{"d_shared_expert": 0, "activation": "geglu", "normalize_top_k": true, "init_std_router": 0.0114, "norm": "rmsnorm", "tie_embeddings": false, "lr": 0.00226, "train_tokens": 559000000, "steps": 4360, "dataset": "wikipedia_en"}
Below are experts of layer 3 (counted from 0) of a mixture-of-experts language model. Rows are named router (the router's row for the expert) and show model dimensions 0-63. Each number is 128 + 32 x the weight over its row's rms, rounded and kept within 0 to 255.
After each expert's rows: a language model's description of what the expert responds to; "mostly gets" lists some tokens that are sent to it at least half of the time. This comes from a sample of Wikipedia text that the model never trained on.

# expert 1
router [132 132  91  90  84 167 137 114 150 142  94  88 149 119  93 137  60 129 173 139 135 124 110 136 182  75 140  95  97 168 121 153 158 189  58  83 161 170 177 130 120  94 170 151 121 139  73 122 171  91 150  82  93 124 141 104 164 157 177 132  65 142 103  90]
It responds to: Pipe separators, semicolons and colons in sports tables and lists, plus mid-name pieces like D-oll-ingstown, Val-enc-ia, and "in" before years.
mostly gets: "In ", "Air ", "oll", "Air", "DF ", "Church "

# expert 29
router [189 120 161 119  93 185 133 111 145 127  74  99 183 102  78 130 136 158 153 143 131 163 121 122 154 116 106 115  91 104 122 150 129 155  90 105 165 122 174 165 151  98 160 131 160 111 101 101 145  54 128  91 128 136 161 131 148 150 161 153  99 149  73 140]
It responds to: Linking verbs and what follows them, such as was, is, been, became, located, named, and adverb endings like intern-ally, parti-ally.
mostly gets: "been ", "became ", "San ", "located ", "named ", "become "

# expert 30
router [113 106 131 104  97 158 177  99 168 167  98 111 146 113 133  71 178 105 170 147  85 114 148 117 159 124 163  91 117 180 112 145  99 173  97  99 140 180 137 142  77 143 133 129 143  88 120  79  98 130 135  91  90 157 112 156 174 162 178 168  78 163  68 163]
It responds to: Opening fragments of words (diffic-ulties, dis, dec, canc-el, Pr) and pipes or separators in sports results tables.
mostly gets: "dec", "dis", "Le", "same ", "kn", "Pr"

# expert 6
router [140 133 105  51 123 166 121  96 134 175 112 142 179  73  83 122  77 124 137  98 100 100  97 120  80  80 148  79 104 115  86 108 123 116  92 102 119 155 174 105 147 102 156 162 145 126  94 100 143 135 201  92  57 119 142 104 161 171 174 122  50 150 124 166]
It responds to: First-name pieces (Ed-gar, Col, Hel, Alexand), year prefixes 201/202 and verbs like was, won, became, in sports and career tables.
mostly gets: "won ", "Col", "Ed", "Jul", "Flor", "Hel"

# expert 23
router [102 156  92 127  80 173 142 121 166 130 126  76 165  89 120 127 120 134 190 106  65  71 117 140  95 148 160  98 100  56 137 111 144 132  92  94 148 115 143 124 145 218 177  95 141 102 106 104 112 148 137  96 109 118 106 131 136 176 184 117  86 130  89  66]
It responds to: Suffixes like -ed and -ing, dashes, and years in infobox fields and discographies, such as End-ed, Term end-ed, chronology, Succeeded.
mostly gets: "ed", "year", "role ", "Succeeded ", "Preceded ", "ated"

# expert 15
router [112 110  93 148 136 113 132 111 115 124 132  67 176 125  78 107  99 176 180 156  80 174 106  74 118 134 163 116 133 132 117 149 104 167 106 116 154 143 124  66 195 102 149 198 153 107  86  77  85 134 140  98  68 133  89 125 164 148 178 206  68 186 122 168]
It responds to: "of", possessive 's and pronouns his, her, their, its, plus the noun right after them, e.g. land-mines, athle-te, field-s.
mostly gets: "his ", "their ", "her ", "His ", "local ", "Personal "

# expert 4
router [195  91 133 111  73 151 102 102 124 132 122  69 136 134  96 103 120 181 208 170  87  99  97  93 163 118 146 102  73 106 115 151 111 171 119 198 114 126 167 120 124 167 131 122 130 126  88 106  69 161  82  86 120 116 154 152 142 156 171 144 117 138 150 146]
It responds to: Measurement words and units such as number, million, size, cost, km, and the ° sign in coordinates, plus mid-word pieces like b-un-ker.
mostly gets: "number ", "million ", "size ", "total ", "history ", "km"

# expert 26
router [113 124 140 162 132 157  98  82  77 100 111  95 139 118  87 113  93 116 157 157  86 104 104 116 157  82 130  80  95 100  60 127 110 177  92 149 155 152 164  90 112 102 139 123 149 127 119  90  94 125 113  97  77  91 151 179 181 153 176 112  50 123  98 101]
It responds to: Commas after a noun ending a clause, line breaks ending table rows, and initial letters of names in tables, such as nephew, Jasminocereus.
mostly gets: "\", ", "Jo", "d", ",\" ", "Christ", "), "

# expert 21
router [130 105 150 122  95 167 170 139 130 171 120  65 163  86 108 117 153 143 189 127 110  98  90 110 131 137 163 134  99 110 135  85 150 124 102 162 151 152 155 121 204 172 167 178 169 129  79 106 115 173 150  95 115 112 147 171 141 204 151 151  70 196 106 161]
It responds to: Geographic words like New, United, States, South, North, York, and infobox field labels such as Area code after list dashes.
mostly gets: "New ", "South ", "States ", "United ", "British ", "York "

# expert 3
router [164 122 140 135  78 146 138  95 127 108  95  87 149 162 106 104 156 136 193 152 107 116 111 150  89 142 147 118  89 111 105 102 206 165  89 134 119 117 136  82  67  92 158 187 107  94 112  93  95 106 120  69 117 135 125 120 146 150 147 139 101 138 122 198]
It responds to: Wiki section markers (==, ===), "to", the final digit of years in lifespans like (1903–1989), and prepositions such as after, before.
mostly gets: "== ", "after ", "=== ", "before ", "=", "ot"

# expert 9
router [141 111  83 137 103 169 179  95  44 111  95 138 134 130 123 115 131 133 151 177  86 121  86 140 163 156 150 103 107 169 136 161 125 141 110  88 155 119 161 109 146 163 166 148 163  82 111 120 103 109 142 109 112 125 107 174 164 180 175 161  92 176 105 166]
It responds to: Determiners and counting words before a noun: a, the, an, and two, three, second, several, first, next, plus numbers in scores.
mostly gets: "two ", "three ", "second ", "four ", "several ", "third "

# expert 27
router [106 158 107 103 112 159 145  77 120  99  66  91 145 115 131 115 128 148 136 105  84 110  97  85 146 105 146 130  83 119  94 159  94 180  90 104 164 157 172 112 105 118 139 101 139  83  95 103 110 112 167  55 128 163 137 112 170 167 161 186 118 168 127 161]
It responds to: First names before surnames (Arthur, Edward, Mike), pronouns he, she, He starting sentences, and raw bytes of Chinese characters.
mostly gets: "he ", "He ", "oug"

# expert 14
router [141  86 201 106 129 169 132 130 147 164  90 146 145 122  84 112 139 121 154 166  71  99  38 115 124 141 143 103  90 125 138 127 127 114  95  92 109 131 153 153  81 127 156 141 116 100  95 100 138 181 123  94  84 156  84  92 174 169 181 146 124 157  73 135]
It responds to: Auxiliary and modal verbs like would, have, had, plus list dashes, table pipes, and pieces inside common words, such as fr-u-ition.
mostly gets: "would ", "have ", "has ", "had ", "could ", "may "

# expert 2
router [183 109  71 169 112 192 123  99  85 148 157  80 143 105 105  94 130 165 141 149  91  81 115 111 110 110 158 116 110 153 109  86 146 143 112 146 118 127 191 129 132 110 154 159 169 155 123  99 114 163 205 113 133 100  93 147 158 153 156 138  73 133 100 107]
It responds to: Markdown table cells and separators, digits ending numbers, and list headers, such as |---|---|, 79/100, 1.88 m, Votes.
mostly gets: "List ", "Votes ", "100 ", "|---|---|---|---", "See ", "Resul"

# expert 17
router [107 155  84 134 105 162 128  90 138 160  71 108 157 115 100 136 115 114 137 109 106 114 119  80 181 168 198 134 133 128  95 123  90 162  88 123 178 132 143 116 153 113 162 151 188 142  86  95 135 101 170 101 122 126  95 161 152 131 206 142  86 170  68 109]
It responds to: Adjective endings and modifiers before a noun, plus the article the, such as Anim-ated Series, short-lived, National, political.
mostly gets: "new ", "This ", "tional ", "National ", "atic ", "political "

# expert 16
router [130 120 157 104 120 162  98  86 157 130 103 117 180 165 122 131 158 147 126 147  92 135 147  73 112 116 149 125 109 122  82 115 169 153  95 147 163 128 157 136  72 166 139 140 162  86 108 135 136  72  86 113  69 186 142 143 127 168 176 140 145 191 113  83]
It responds to: Past and -ing verbs after a subject or "to", such as took, joined, wrote, calling, using, and particles like up, out.
mostly gets: "took ", "pro", "joined ", "support ", "using ", "take "

# expert 10
router [143 116 153 105  92 176 149 119 153 111 133  98 143 145 113  97 147 136 152 172 139 141  86 116 124 144 133  65 113 100 100 111 116 117  71 140 138 134 170 145 100 126 136 166 140  73  75  87 143 105  73  85  68 135 156 115 152 170 192 172 103 189 120 133]
It responds to: Prepositions linking to names (against, featuring, with, as in cast lists), table pipes, heading == marks, and name-initial pieces like Vas, Mel.
mostly gets: "== ", "against ", "|", "featuring ", "Mel", "across "

# expert 20
router [ 98 127 149 106 110 173 101 111  78 141 110  39 133 112  78 127  97 192 165 143  99  85 146 147 141 107 138  96  88  75 129  88 106 143  91 139 203 136 157 155  90 114 171 123 128  83  90 107  71  90 214 112 100 141 150 169 148 157 182 162  74 195  84 118]
It responds to: Conjunctions and prepositions joining phrases, especially and, in, at, for, and commas, often in university and institution names, as in Michigan and.
mostly gets: "University ", "and ", "At ", "University", "Academy ", "Ap"

# expert 13
router [142 122  89 180  95 133 116  91 144 156  99  64 121 103 116  97 168 166 178 144 110 115 124 121 160 119 151 149 125 180 143 110 119 142  86 145 111 107 148 129 160 131 144 133 110 132  40 121 115 101 130  94 115 156 180 141 170 181 165 147 147 127 106  98]
It responds to: Hyphens, en dashes, colons and parentheses in scores, route numbers and coordinates (I-78, 3-2), plus adverbs like only, around, often.
mostly gets: "only ", "around ", "km ", "present", "On ", "often "

# expert 18
router [127 108 119  68  73 151 176  76 122 186 121  91 165 111  99  93 161 180 157 136 106 118  96 123 137 127 131  80 115 100  98  88  91 178 126 116 125 157 160 117 129 157 150 126 149 118  80 104 128  64  99  77  94 126 190 113 161 176 184 126 111 151 134 153]
It responds to: Initial capital letters or pieces of names and surnames (Sch-rempf, Har-kins, Del-porte, K, J) plus closing parentheses ending title headers.
mostly gets: "Sol", "Sch", "K", ") ", "Sal", "Location"

# expert 28
router [107 115 124 155  39 183 115 123 104 126  97 130 155 118 126  98 104 158 156 116 114 103 121 129 176 124 159  88 117 141 145 130 178 130 116 109 155 175 138  79 116 152 115  75 155 115  60 117  99  93 117  85 129 151 154 157 141 155 192 118 121 152 127 168]
It responds to: Conjunctions and sentence starters such as when, but, because, During, After, plus periods, commas and paragraph breaks before sections.
mostly gets: "when ", "but ", "while ", "During ", "After ", "where "

# expert 11
router [121 132 109  65  91 135 128  81  90 102 111 106 177  83 115 123 168 202 176 146  96 124 159 142 122 106 118  91  86  93 126 141 118 169 100  99 120 109 196  98 111  97 153 152 158  96  46  87 111 104  94  93 132 195 176 146 162 195 175 167 105 187 148 162]
It responds to: Byte pieces of accented or non-Latin characters in foreign names and scripts, plus periods, the, and commas inside numbers, such as Bh-ù-ird.
mostly gets: "Abd", "í", "Ah", "Raj"

# expert 25
router [129 103 136  97 124 173 151  85 148 146 100 100 127  96 116 140 132 154 147  99  91 117 138 104 142  59 156  98 126 113 140 107  85 172  99 158 159 134 151  76  96 116 164 148 121 117 132  88 120 117 149  89 132 150 201 143 132 188 185 169 137 147  87 171]
It responds to: Year prefixes like 197, 201, 178 in dates, plus subject pronouns and surname endings before a verb, like It, she, Griff-in, Brand-t.
mostly gets: "It ", "187", "197", "195", "Act ", "193"

# expert 24
router [ 74 122  85 173  67 161 160 114 108 151  79  99 184 113  88  66  87 155 162 177 107 136  96  97 146 133 156 106 115 130  91  80 156 143 110 160 165 102 153 124 128 148 179 130 130 126  94  85 126 123 120  99 116 179 161 148 173 155 160 165 108 157 110 119]
It responds to: Punctuation separators in lists, tables and citations: pipes, dashes, colons after years, semicolons, indented line breaks, periods after (1970).
mostly gets: "\n  ", "Pet", "Sp", "Det", "Be", "Episode"

# expert 8
router [ 99 113 115  62  83 146 149 117  75 100  90  60 160 142 104 115 166 170 164 109  88 133 113 122 110 106 182 124 132 168  89 110 136 158  95  64 139 144 144 141 142 151 158 173 174 126 115  68 126  86 129 103 106 131 194 188 173 189 165 143 132 153  88 138]
It responds to: Single letters or pieces inside place and proper names, plus closing parentheses after years, such as Kyrgy-z-stan, Finn-o-Ugric, Fior-ent-ina.
mostly gets: ")", "ology", "India", "?", "Pan", "Website"

# expert 0
router [110 136 152 103 107 173 150 127 111 143 128 113 113 155  78  92 171 137 169 114  91 138 126 119  64 146 172 108  89 143 135 128 118 137  97 209 119 140 163 128 161 161 116 157 146 108 114 103 100  84 155  91  91 136 139 129 157 187 168 147  86 169  89 127]
It responds to: Middle fragments of longer words (fil-am-ent, def-enses, prim-ary, exper-im-ents) and table cell pipes or line breaks in numeric tables.
mostly gets: "game ", "rem", "system ", "def", "am", "field"

# expert 7
router [151  90 134 138 134 159 106  81 103 115 111 114 141  98 106 126  95 138 148 206  84 107 105  42 148 117 138  97  94 180  77 144 121 119  99  96 109 132 170 155  94 108 126 196 115 117 121 121  96 141 128  84 122 136 126 125 167 139 182 138 125 136  81  89]
It responds to: Periods, closing quotes, paragraph breaks and == heading marks, plus final word pieces like agre-ement, restaur-ants, fe-as-ible.
mostly gets: "over", ").", "\".", ".\"", "ine", ".\" "